{
  "n_layer": 9,
  "d_model": 224,
  "n_experts": 40,
  "experts_per_token": 1,
  "d_expert": 320,
  "d_shared_expert": 0,
  "activation": "swiglu",
  "moe_layers": [2, 3, 4, 5, 6, 7, 8],
  "router_score": "softmax",
  "normalize_top_k": false,
  "routed_scale": 1.0,
  "balance_loss": 0.0121,
  "balance_bias": false,
  "router_z_loss": 0.001,
  "init_std_router": 0.0101,
  "lr_router": 0.000549,
  "vocab_size": 16883,
  "norm": "rmsnorm",
  "norm_eps": 1e-05,
  "tie_embeddings": false,
  "optimizer": "muon_variant",
  "lr": 0.00581,
  "beta1": 0.95,
  "grad_clip": 1.0,
  "batch_tokens": [32768, 65536, 131072],
  "seq_len": 256,
  "train_tokens": 482000000,
  "steps": 7727,
  "dataset": "wikipedia_en"
}
Below are experts of layer 6 (counted from 0) of a mixture-of-experts language model. Rows are named router (the router's row for the expert), down (a neuron's output weights, with its number) and show model dimensions 0-223. Each number is 128 + 32 x the weight over its row's rms, rounded and kept within 0 to 255. Numbers have three digits each.
After each expert's rows: "raises" lists some tokens whose logits its average output raises strongly, later layers aside; "comes before" lists some tokens at least twice as common just after its tokens as in all text. This comes from a sample of Wikipedia text that the model never trained on. Tokens count by the router's weight.

# expert 14
router:053141136132148122128131134161156143135149146162104101181150091096160149180056089108178141149123162134133105199097119138111196137134097189136164106160102158154124157129061095084074138184156104121133117131158064151227141128113112125121119106129117102138164140147097139047154156052112078140135100175112164090064144128120167169155206126139158110171107112178093046090204138103045120146101118128112134149121175107122135156128079111107126145141126129091092147143148164124145156126125117118169129150159099143185174082097167097124155125127145154183091094085086116124128138160106128159103092180101147139124118070183143166129210117102109106142185140138137140151119136111133151131145
down0:095138181100146161070154128147181185088076116120042175111108112071141088119139114170091172093132187120115156132115108121153154146160157168120102142124105084179186113164042112155155150121207091063130127119172165097116141139133130147128154165107170114123097128175110110097096136176094082146079123091187143087112135110072154114131191122122124153105100109075186189146166093116120116139142132108100146093139185140126144164143089068131116174114143160116079177145128133150140161147140148143190122078151175097122184135175109125187145114118121160167086117169146142074128137146093169098132118105134159082095123101092137151173094191096132157167075111135150088093163128175157117152135
down1:116097117104119146103126119159176154134133154136103156074155123084172119122121176143106173177131175160126153145117111096165167091130053085225155098127133121044186129137104212103126101124112131164153077127145124138107158140171150123036174093124145113129074127091186107061088066142165185161125112101085086113135136129177145091097153187130091120083115141097145086144125129121086187108088126119080146166189149142134149157068158121093126158107142095145154151110128185095127094142110092217112115117099129155166077122133148116144167083110190131204145188137138141161115128105155178121120099104127092106174120146144141123156179134138113136115146122062115085128153140124107129147116
raises: " The", " In", " He", " It", " She", " This"
comes before: " The", " He", " In", " It", " She", " This"

# expert 39
router:131080140194154141130126139122134132142119165147087147124115130106149062205158141107136124127210121132126142162144152134133156136093112124133143058130151132177122234147118105157149116177115200090129140134131126139139181147180082112177106122151083096098098155093124170055140145094171101129124104166120123154093155132111110164135218082158155144167122142143073041124105133139097155105136080131094134151146104166122111150127097178086149093073149118108136179101169119152150105158122108128096126172148048127168116111138155131186100114096089148149170111114087090173162119160110099196172117155140117116106087121107146134118149059116028117138142131178140108136087071097134076163140
down0:116111135161174153156156164113126172145145109114114102107140134151123101147112110116163109137090189147141150117109118146170128107129105166177133141082073114135111149195072129112198087127218054065197104178129133107096115127134142110150172117082098134178119134121162099094145140176095106079136106156124115111133188168156135109054158104155134125159166129173112145091149172156141131131170131139167143077084163174118144162120177204113108156090091158077190126140133106164133130166138132196088128113158198077106187153149157093119151063137144142107140122117173102171092146098115162122112130099136141157175155113185098105121118159115116092155146192084130149065047125156158142088131
down1:084171127113089137047123157107122127141114094164158184148191080110216142096086097104140133122125143136174166162119134139091117153139142163111073128160141105146132142148118136174113179132136083165123134150128091108086172183097140135177114108084182126128107122058179184174153146177184083074093138137159112151141140127119066158146205105082118071134141117124151101150102139085135173141068106116123095104126072119109089111117106172094175135159127171151190108099166109066098171144124152108143116173089159114150130146125105106153046055144125116145152095117130163137120099123110111128092064140121122175098158168072104147085134123160100154093097186179143177085110127112082153128137
raises: "int", "===", "-", "|", "In", "=="
comes before: "-", "|", "|---|---|---|---|---|\n", "|---|---|---|---|\n", "|---|---|---|---|---|---|\n", " Party"

# expert 31
router:136105136189111068133162172159143077123161180108126160160163125126168114141143169127175119165136151123092143150124175157136215187146086136166129156180104149135109141129157129146139131131122140095147123193104131147130152158150146188093145163140115143149160172119131125066061125166142145079151123118193184163139110177084119101100173143129131161113108109148150100095138135152132106161155135105067150135161108190117112134152071195074136073082171159125121171062144159176135052153125108125152113182223093153155155082121119120135135102078129143139086089130096081123166121178100147120215130143099147085145081122102125182145167070110137140142084115138159073151089125144088099142140
down0:076147129145129098133077152097114151151096094120109158154114151098148072132140123138173138152081146139077198114118185139136128144158102103037155116115138119186112150203162175170094096143112155091124128088143200166089141133084132134123099184133122129152086165075150132139118134114080153146155178116118092105152122138153072107136128143088111135075080125175219155085139104109105190147125167145177136122128147094086104104084101125145127100093128139057108122157135095043146144166083063139140114168115158107143098123163106158141125131150143151102139162167155133100128129156177103152136166149088129157087175183135164125197160129128105054118137133008132139098096103158147123139145
down1:130158114123144054131104126066122092101127162134103149134089123146049162049092120113104153168151168070140118143101157129076061113117184150130123121111157141096122097143082131126099114103132114072081146141178100172126090145111095183150131125115044162103185133067150110163134116164120164121127091145167120093114161109078133108081126144151115137128139164168107104102128123145149176170111126110104106120116149169104149089117123138077094170116149102116116114168119162186139138087112148153149156132106081170153114084150168107123049111101187117136104164136184100078177142129207090169111103098150072102140126095116078110134102178133229142148129054074123174080161153120160154122162
raises: " |", " (", " and", ",", " |\n", " in"
comes before: ":", " |", "\n", "==\n", " |\n", "==\n\n"

# expert 15
router:113090100154187135138119156165121127133144145152146157166115125123180062107132111157135120148146141070111092113141125151116131143084146125084159070119091095133142203126101085134149113168096197080097142131089074185155129124149140122155113101144117122101158163155187137126114115090162107070145104143131146126111154158122141125089162129135142166174114118176054100111162146074080105115183094132118138172091124117148124166125114191151190096084150150169104159101148130132124156152119096129140136120146122124224134080101126137126131118164049143170150088055129052227097141110123134154163151184206117105141130090162121137160201119071130145190130132138176130179135137089070085147141
down0:118051142148150120110103120089132145160113134177096135112129121154110149108111041103093144104188114184159107128156173176183117162195072130128151111106169081154162091210074127157101124133146150123147078149112076211169115105134101117138110133175082097097137115132072184121169154105153144161211151120121154219176122179120119184120121105107147093167145096148132088113150122136109133165148124118113126063165099100123035093091098126145107121141155127122141071136122164107100166100140108122127147125131133210108092122109173173182110092150126090113171147177139135146148150135125153128139172118152131084138119068096118145183135083169144134107139150100178136083141186150127137163098
down1:152121162134127123147059180084128156137150107133080101118138158092135118110118203104162098174126136107124143162122160204130159112097137188107136109066126052149106140188140122185098081169220099092141096141137107107093115161142139125112109118098115123165136146161143116098199180106128140066149128134123172122152104100096114115115126100121201126151112128173153147177046099156142123108107101125098131098125082116106190149124103110051167134085044128139175087163138111170165120090115156152052120118112135124084151177155162111096144174110131168106155130097147156138133128182062126136158119080104105118179143181144126113131140158179072067147118211109148126124129130154096141108111
raises: " ", " the", " a"
comes before: " ", " the", " a", " his", " addition", " this"

# expert 16
router:148104135126157048168144162170127061184128136092112113145136122128138087134058128148101130150127135104095078126106114151099171163095089162108122089093080142186095131152131092183115151092152161105167120174119109135105151110178111155114166152166060142150135166157165164108058136144181111106142077191117135160122103116140140108097167146121119140196107114158123114142148161146090103132145117138095138164110138144131119138134065164060145101121166147094055150137161154141136135201137107161103150102160114122155152162134136096140073051121136142157128111093072112167162143208109107155200088117136135086129112085098123150183181112180105132127117164154211088130041152177094107143117
down0:139154126165174151064074139121106104128084117127095112151105109083070115105145066129129161136118105166090127126129136132137131130129218140142133115102101109095150142082167180097151151106112151144114139045161156144122197154115091132192068139152100088121102093185144137095079097129084136166073187111137127121126092127160120152156159144153154085174128123120174142106124165122157144118102100110070152145147129145129093101163151086204101120156101130122138112106079090075095152153140180084133156174169109148151180117124231201160131117117170146156089136133100111135101122111110204098142130123141111117130130107075122066116092152154135126030058150131152137129200124177101134152168
down1:146138136130113126089110142143117107156150176121119162121110144132166092158166157164124117103094077091137118120154219120103170091094158102172133153159123173155071080111114124171129131139127112096106146085145168078095159185130217128101135183142092128117193157154141143083168137149150165143145062098168104173143146124170085184133100161120113125119196104146132148132134201126151140118135057142110192137124128117086109105074158164125126099112056064078111106100093163111075125108157162083151156160119155130123079112119120129102144126129142094127149161178210102127073163196069141163150057097136170113123125090147105135191106154130161178116097158194138135128134145153175152131157
raises: " in", " to", " at", " on", " the"
comes before: " in", " to", " by", " as", " on", " at"

# expert 7
router:073107084157158101181185129139123111148131147135103135118139105099150131145082164168171129164144179117115148179127138103096111136122113134089135141126128107192099206164136092159122127168106165063136154113128108185209156139141120137110113179158101060085103164137131161124064130132146113091165111152137190108134140144105166172163217097176156141138128047141109088102219124103113127136167112134094184145086218193034097124110094118138163060141158175175100149122113128150150105126080149162128133126151090181151121084083142105211092103087161137163111129100115051182144127139122132137132132138132116124165089109140135150156156120108141151137117153125118137124107115106151137148112
down0:119168109121138114166087063149157093115116130161094153082127081123159105116098079138155129103112127155056151111105108113106102134167126118193159119135154106109075187154087087114078153114064135148138058121184112091133149123195151117101121105100134111069126150111116160057133101062152075144134153089100111117170123111113122110150094136154146153107151101225041126110146073071109166144145114144116095147176156155135114163147191137123140071128116166138143125156156106110181097076162176135096088096165119109133188076145107096094153126166123116116101157152123123077130088157160113113143087097160117098111125201178109151070087105156068104115105128177164101117136169107183165095114
down1:171116124219108096153155158155151146172064124134128093103162095054180140116080082127116137156127173059106177138149147147103096122110123113166132076146097152131089124098114159153158215116121098108108081182076134170148160176109115141088073053093129126149189101118124121146143141154063146204122077158118145130142169081126096096092116150101144120134119138097150133101156129156142117152081095127087181167120061123034134137113109060176111117099136098136098104087076127174141184122137147147126117124110109142104112137134148153086125159082115124088146137118184092134129122123117094104179117119143093116132177118127125098162102079044087167115068171129165142126092106107167145097140
raises: ",", ";", ".", "–", " |", ".\n\n"
comes before: "–", ",", " |", ")\n", ".", ")"

# expert 12
router:089089079143187123122142133184127105168109140113050184107099108103141154132085192139119127140152147116076114180147146140128129166081107157135147120147135127113187141146109111133074122157125112112146152140191050152187137136138092155145101108169072078148133148138148137059120110106158090129125076158130119147071101135057195164131128116136141144141090121172079115089206188098095117153116123110102155140117199165135114178127099138111125112124146116135050161110129091127125125154067138143129139127132065141117167118062130108147105091056109174161119105057105118147108125118116135151228155139120149116158131104150213141123120116130126091191142146157109150187124064070134092124121
down0:157145119068158090180140126158167148094150175200168130118102136066079146171134087111125107081127131097101081078113150152178102110070055142086087134112135151154092150129094172134163075101127130151141146118163121073134125088090165105126097102104129105093113152125105194087128115148168129163155117099132154097101135111128143132092163124139112162135192111107157158154101191154137126152116154077112154137176081123170084136205125113136109071099168126098149150145155148083154128111152121081162176178120149091036079132157133139139157122154148152062102162115127121112146139127061122148073096116201146134135164155130172190137067162069148088128171119163164113114095153145087184173129
down1:161156128165126138108123147059098151134130126153169186111176180123129094080075147140125117114181121107131137170118138142187099090076128091112107120100145124098121107143107104059180166149103107142128115117184082127132109098125175160080144114137096147155078054138129114126133149129114081209143118091156130102161138132076122133143095131160099120172124084180161138152158094114135130158126149166160150108131156136110132149130138220037134143168119162105181190117094124113184084166101180158188147047157172121148100101095157148117160145151161122096138147131196098104103041119143123104170116138116132115064166172182078127139096143111090136103096163098126076150152200135148154161123
raises: "20", "19", "2", "10", "18", "12"
comes before: "20", "19", "18", "1", "2", "10"

# expert 13
router:077124158146178135191132140128157107168130151132130123112099120115116063136113144110136048137143145077094113184146191120066168216132114146122123126129125103157147158161058146127124093159129168101159202158185138134135125207146058154168144169132088070149095180161225114096083080129136120090137115124162139064079115144092159129132127140151156194145080152157127074092166165079135099142120103104068155140127162185107111152162067133116152136081157119125111165107140085148155092126099184117140164127139111155146125133091192095127087104083114170160080120116120070144127145181133082174125114139170179119147126143111151142125129140083126134161156178138116118142110116101151123135083
down0:085088201119136085153110184076149174120093118171101144153120136111113048111176115183116150161149171109107123096220180093123068086145184137169141164162136162153116111117177133172115106175103126128164112194148164137186113144130143132088100105159130178179174087120132135146157134072124162084143123154114128123086163096140131161075139133084121156180115119120123123171118158130143192145130101113183142152062142088152102147178112103144072096097114148149121117147148095117097174188078114152118166068127119078078122087149103107114136127135123132159120141129126114101141091106161190134143141128109146174113131079112004152068110128160148093131167128134117122148084147167089109165127
down1:150138104083074061105121055161084089125185129123102181155114157097130136112150114109137122127112121112158127149089121151095135131173083141166157097158139158174103129161176069152178067122091200191135070162128131141139172158147103131147137075142132103163162136052161109135084132150098125169118083094155107102132173151137144143167065116149164152130113111136150131117136155128098162106113152116132093168039208168141111162120112127139159149138117148161134122128111090139065162125154042119077116109139149125128079178145172216150181146161152107126114087145145102145166124145123148132154133077117153168092126097137132056102098182147119148096146158188080145087166114178183154156129
raises: ".", "th", "0", "-", "–", ","
comes before: "–", " |", ".", "th", "0", ","

# expert 18
router:125057090180157153123138140107152120168078134168103126153111138108195160136134208138162137113172127131045080169147157171131123136058123161132136126154141108115151143164091105113100097153162130124136167149117096118124178118118089145155132079164068125138112196173127143064134128099110141129135109129117148141107108137140227218159132126111175137176048075170085146086151178139103114112160129146071132144122172159133119172104105160147110109110167101153048122153161151160168123160105118083077138123174095138172131146115139092139144124118074130114095104112100124150129121176103142124224158128104158120108107126172145143122164124084118086139199139133159116136105065151077056121106
down0:148107122087113141112108178104180147114148102191174088124040140175044120170147180119161117134099177061143114167120139116129130191112132137088109137102158127104117177151114122136050134198085137149187144147116125108188155097145154116157124176111118126106090180104188081153141078114089154113149115143159102103139154084128139134105173159109083129162136142119170141107104187104113087099155117159160113148084138143074126101081121098093136167167132135147156194134143148099079146163135116067149112128098144167155170180143119200127173107169203137129118131134130131094100196043102103142109156130102140197167097116143067122091122114161128127144169147090159167116128120177131164125138
down1:096106109173128170128157097141154073148131149133134117098140124055080081106088158118111078133115129139105163156149160112088128117124187082103116076130111087128097083142070164078169147122078111118143123126150128078147093137147171050169152124127169071104137083123124101105137117110053144048135113160132134156169058179122152143115092106160121132146114079111149173158099173086086172107125160130146128118065159112083138106066156114158102137152141131094130129105134135172142100038102176185106101181127144128120150136072085114134079110102144114110107079163122078085100057133121132175102179164140122138078115188099161168115161141127211100085139149087138121107157095115114159162156
raises: "S", "10", "F", "11", "13", "12"
comes before: "19", "20", "born", "1", "2", "18"

# expert 37
router:078084083146167046157149153111135117140148124143053151114145034096130106127107140142115036152127143126132127175113161120094118152143073170168147124115112107201103190127100107104104134150163223092179129142085136137145129158110035115101109133165113084100141141133140130092083154143119137063120118145171125090156142126119136122097166152112159117167083114153151087055175159112115091127182106161130168159106179151117091163116097154153157115090134137082094142138153165160142104150071139104141169114182062193127088118089119119137083129055110131115091102072105114165145171125104098152108104147183159111163124153097129163120145104084093112132141151132137117142054145089128137157098
down0:162133179145111119169120101087078161137137133170129095176169122131102092096190118088126096104150148100148202110105162118156088136092084181139106115111154166140142112117086146063164153088118131131133116127223152166117114089071132146099117132088113126068138127085161066107170124146208058152115160114165140214057145201127106096087110112147147124081093123131165097169091181139135117126214161120084089111146121140121147157161156162096150139197090157111144125096187108157129129118112147093142079157065131123127101110128095211101068117103190135137124159119097113111147153115100134113127087090150113123134172146091093127095117146113143182118134154119148126086192137141118128134104
down1:180089068150162134105147161150190091103134149131129126145175097120115097204154122145128123153145121182133169117129149058144164195149157074134147119114097120134122082148117089140089120101160110100145239189126165139085093105153128124177122067112131097122117097135086114136140143151164110170088152099105135141164079119125139140166141105078146143088154127045118136093107109160130133079159139098111087146127099102164116151127146139062096143135118162086093185123131163129156121074106191173115140159158165122149119185101118119176072151141139156159055077103199096113087162084159151121057114141137157139135134147095157105143125122102127081146121141142204178127145206137086174144101
raises: ".", ",", " |", " (", ".\n\n", ";"
comes before: " |", " |\n", "%", ";", ")", "."

# expert 22
router:135094161152118094144130116128173122146107114140145133104135066012131063106145134148116084195129138145076105176141177124081172170151090162149137124185100129157151166144156128174152097136190135082136132158083108127158185123147096114132171099119140136103097138134140156151111152114137132108145161166203190097121090119124102122072136125098203150127115057118105083059119175109122120099134120133134175115108151143112100112143094183059101117131101127151087110083145190152112087194125136163138121154180053118156189122083129113147127123110085146084106124092121172143147121155089120158135127119127126103077116109124188172113176097101057125147119191166145148152144072077104081114092
down0:089117146135122112147130093122129070188176158076127098130120134176069151083102122118148128078128104127091101192132131152126100108106064113098097195112109118159098192064153103072117142117049087126143113125122107138071089167154066149064155147136144103091062121078182082102110121111082180080152090126128151141167078105136075125110107115127109154140134100103122103171116138112064220163082134123130093132103156164163130098082158131139170122176140145108087131153155128128112143103134169145194099115148142131129056080142168161119071135128111116113159115155102166120145163098133107172019128148125139099136132129174147152129136124147105136171123075150161170174136150140192131153164
down1:104132160135147141073128119240125154131084174062176172140084125102111176085129105139114114180145121137140087045093140077102089167134126110161115134106120141155065194166116090095107141103079132122184133111056198097132146104070130122125144090148108186091151154121101122169170113101127149137142139089153145112130102133148177172080168057106130110099123136140135147175102075121100077193105178128146046127117188121077103103131116132097055078136112157154161128150119130067149140153172125121124149145169140176125135091140123151143152115142123131158063091131140064097140109199134080120150069119138100097172146160131170139105128147139110153091099124167130143084107106145126123113140
raises: "'s", "-L", "-S"
comes before: ",", " (", "\n", "\"", "a", "k"

# expert 35
router:102145144159147148125130146149120106145131167168092144088131137136166140186102207087109126128201129093110119158124116167131142191072101143126143096124121144156058133172108099138102137161069125126130148102105123128141121116106144195163071102115056089115142194133127128103133129074138102110145095130146160118084123159153205198124129131169155146134123100141078100116175159136049150086109100170045125164177125156125116124128074142116150114100176108128148179110106164140190128125121108150085129167185054141186131106076156143153121103123185120114143123101085140144129111147118126146186148136124145120212121081174126136110113077101102128147208149211208120176148130117138099115144
down0:145168159140107095157118167132110135173112149179164106146050082106153149179057178091083097153172113164159117139081152160145130154135065100162131151150083102122097157102160125058151121112169158087157139133162170185118091086130117110165110185121157119160148129105116126146068121163147167135086115120101044157118141150159112158120108168144116142154168124120152140146123161076137148147102131130145190089146114129132123134162095118149164114125098137127130124035101083123118123133135159214118153115164106156116076062121144138167065099059152114159068125121177136151160109150182109143106132098201082170112164116105142162173101124088111088115086104168114167069060140175143159136159
down1:160103095130173127148145146112084102163109093147091101120149118070133098047151153164138191143130140114123110091157118098086104175163166088128152191106082085147116139203080213144098157143134170128097170140148140080156132126145125143109130050121081116114111114141132127172096090129121146116156118093150118140151089060146122146099155135107152124162181183119125072151170165133119109109153121134138116136152101193155126071140110172135127162092045113106143159071087113136159055102080131170149150100097213094154137161112155091125176089097092141190112126063140108092109124141135154183201144119135172104099138143101190085119124136168144178161110139144095139109113099146123191142097
raises: "20", "19", "10", "18", "2", "14"
comes before: "20", "19", " •", "1", " Born", " -"

# expert 23
router:153148119185154118147152149133172069156115133111108154166083092130169098158132175207131082162138169127103135247141154132086119113163091156110120121168063072156156137182165140157106126111137142099147141153106071141172123131196132181177132175153106111128170124101142147127091137142133130121137114192187161147119159174107118119107182122127150197162092077188163141114139158082139089130139135165098159155118150140115122148103097167043118086127149135146101127057137172146106072203108163094164163143197111137129170135111139132133091095072100141103120115111114108120153137162107116150167100136170090108141106061145144124154202105132121112134158129147180148130059092147092100132110
down0:116129120086089113111168180131120165141129114166086120158076094128116148098100136120070082171130189137165128195096140119108133147192097101131156110146184114216154133095140131093171100113060131143109101063098111113131161122128102130111151154143165167150158121188165164087045153152092138138099184143164072114126177159096083092130168086164155163150110141098150195166094163166110138102093100176168130087192152141123133150088164128123166124067137074170164168091097104103081095146115117138100131146151145141178108142141143132214077145118112136077128127195052174124131168127178123061152155118173099096132133139159144138143115097103128139116149113162139097111161100116114092147143
down1:108132162143178160120137171125152143109120115136127137119180126133083105124117135093130124107146115119136117169126152158131100120123063102076162105102112144156178115166142094149116112098138124113127166182106183155149167147077177145167129105106150178064112137112107146147131109033135117089090134053145174119121151122156160112105125076152068164100083187158112152181095159102106137133132155142118110122087104142151125148127151084208078137147163073171154141175124177154124131117107153091061119101154146126145088090169134135088160136112174098078086110118175160193152129122143107212091129168186045164155180134132126158122057154075149109128134138123114076168169108096164061147063
raises: " of", ",", " in", " and", " by", " to"
comes before: " of", ",", ".", " in", " to", ".\n\n"

# expert 4
router:096107114120111092135119165142157098140144149149072134137102137113141112134108138140170126161140199154088112233078160148096180118159112150164208095138085092159100161139130124088130126146158205065120135143119117161156156150142130165120081192158136078095113137142167113084110131130167117129149106174124108148153090135112110168087145126120158139181129059106100061108145147133100074118123143164103110166060163188120056106127045217095151103116151183160086096076112101156156134145093141133124145136144108159196130109086129114157145126111134176157145150090112107139126146099119067128154154147129117050129109152163205146149101107131071120115150161108186143136127127128131128196096
down0:135176122080170119136139174087148145138190136131128123119137185188098091070169132129135150111153173094073188078122155098100119112102111140151126134159136133149176130129088135108152149101111185127162107129138108119158120155170127087106158127117121062091192153157133130155156140173136150185156117098132104154171113101109128099104159075150140189182127103135163173096132169170131156093117080096089077129149181136162104163089160172181104134125139188167166160146091068133089109104119174044094127112104164149133150137178065134095164085153077135142123209125124122201130110163174172130135127092140111150141131102167131160148089118179100167123150159151070114118121048134089075085124
down1:122061137128176137158139090074175168125181115148097079101127118170183247132110143146096103120127132124139119146146141087113087132104126149098213164111086142107111119186118144080111120107126083128119151179116166130100102138117136158146094105121048136160128108148103125114127142188133064099132108139138168102069131129088093146169137088131092103164214167103117142123113163132164108122091180135180102091097158146175093116137126134164174116123134101194121107099128126131154125107151102130133166130148148072157169086157097144153086141196114163108085172155054133134166151051135134068147121125197152095111156107137083130126076105089121094134162114116155124088174134118076152182085
raises: ",", " (", " and"
comes before: ",", " States", "\n", " York", ".", " City"

# expert 38
router:096074135213132167142124173182163112137091147185125149150140132122156129172099202115143160153176128114118129137131145144125125142151141120114119104163119146113134128157125098171135135181131172129176148167204127158170156120174137151188140084163024127123145128114117197085152117086169091126108075165161138131105124168127115210138186133123142189114077097130141099133105134133067134128111108118120167148130143185122117153153136144142130068091117136143113110142180098121142091152113168102159150165129111132208141130096178141153122088124052172100116068131086072177109101166092153188175115151143131095130105162135118147098117129122139100095123194131191084167075090099113133146045
down0:175170165189170161106140157115142087071132043143101111153088111143178132132085171062147146156080116130129147131129147133076107139151121195114167130109103163137116131058085151168095115178151105132129144104130123135100131149168152102088135132153133122145125163140104073215105127077162154138104194112218137157146124119145092163064101121101130106116081127140114112104097174156121185170075129125176089167140125130121108135201118110163091148083096115094106095095101139169120112105120135101175129131125211145136082125156138152150096117083104158139123147130096159158169088169104199119154127109160125124115105104100106080121145106119080112074187161095102125125178194173198169136148
down1:155155137123117098141116156104093147133206145138162151134170153103129179157193062094126112093149116091156116150130161162140148082132070118165149100078119150137089119049111150077147140075083146116175148107141121155134164113079167152117107163151116110110145147103148169087125141173129136163129134140092134144167111158090121115093102145118140138100098090135088120112080101165154132120133102136066124093150128139149149148156151141113082147182116129123129185072135144085176077129129155148204080109134138094118201143097072076148160119112128119128132065144046179138095127056181122129168134114046114132090131122153098121091160080096164086113085144053172142103078142140073124037110
raises: "The", "In", "S", "-", " ", "P"
comes before: "==", "The", "===", "In", "=", "S"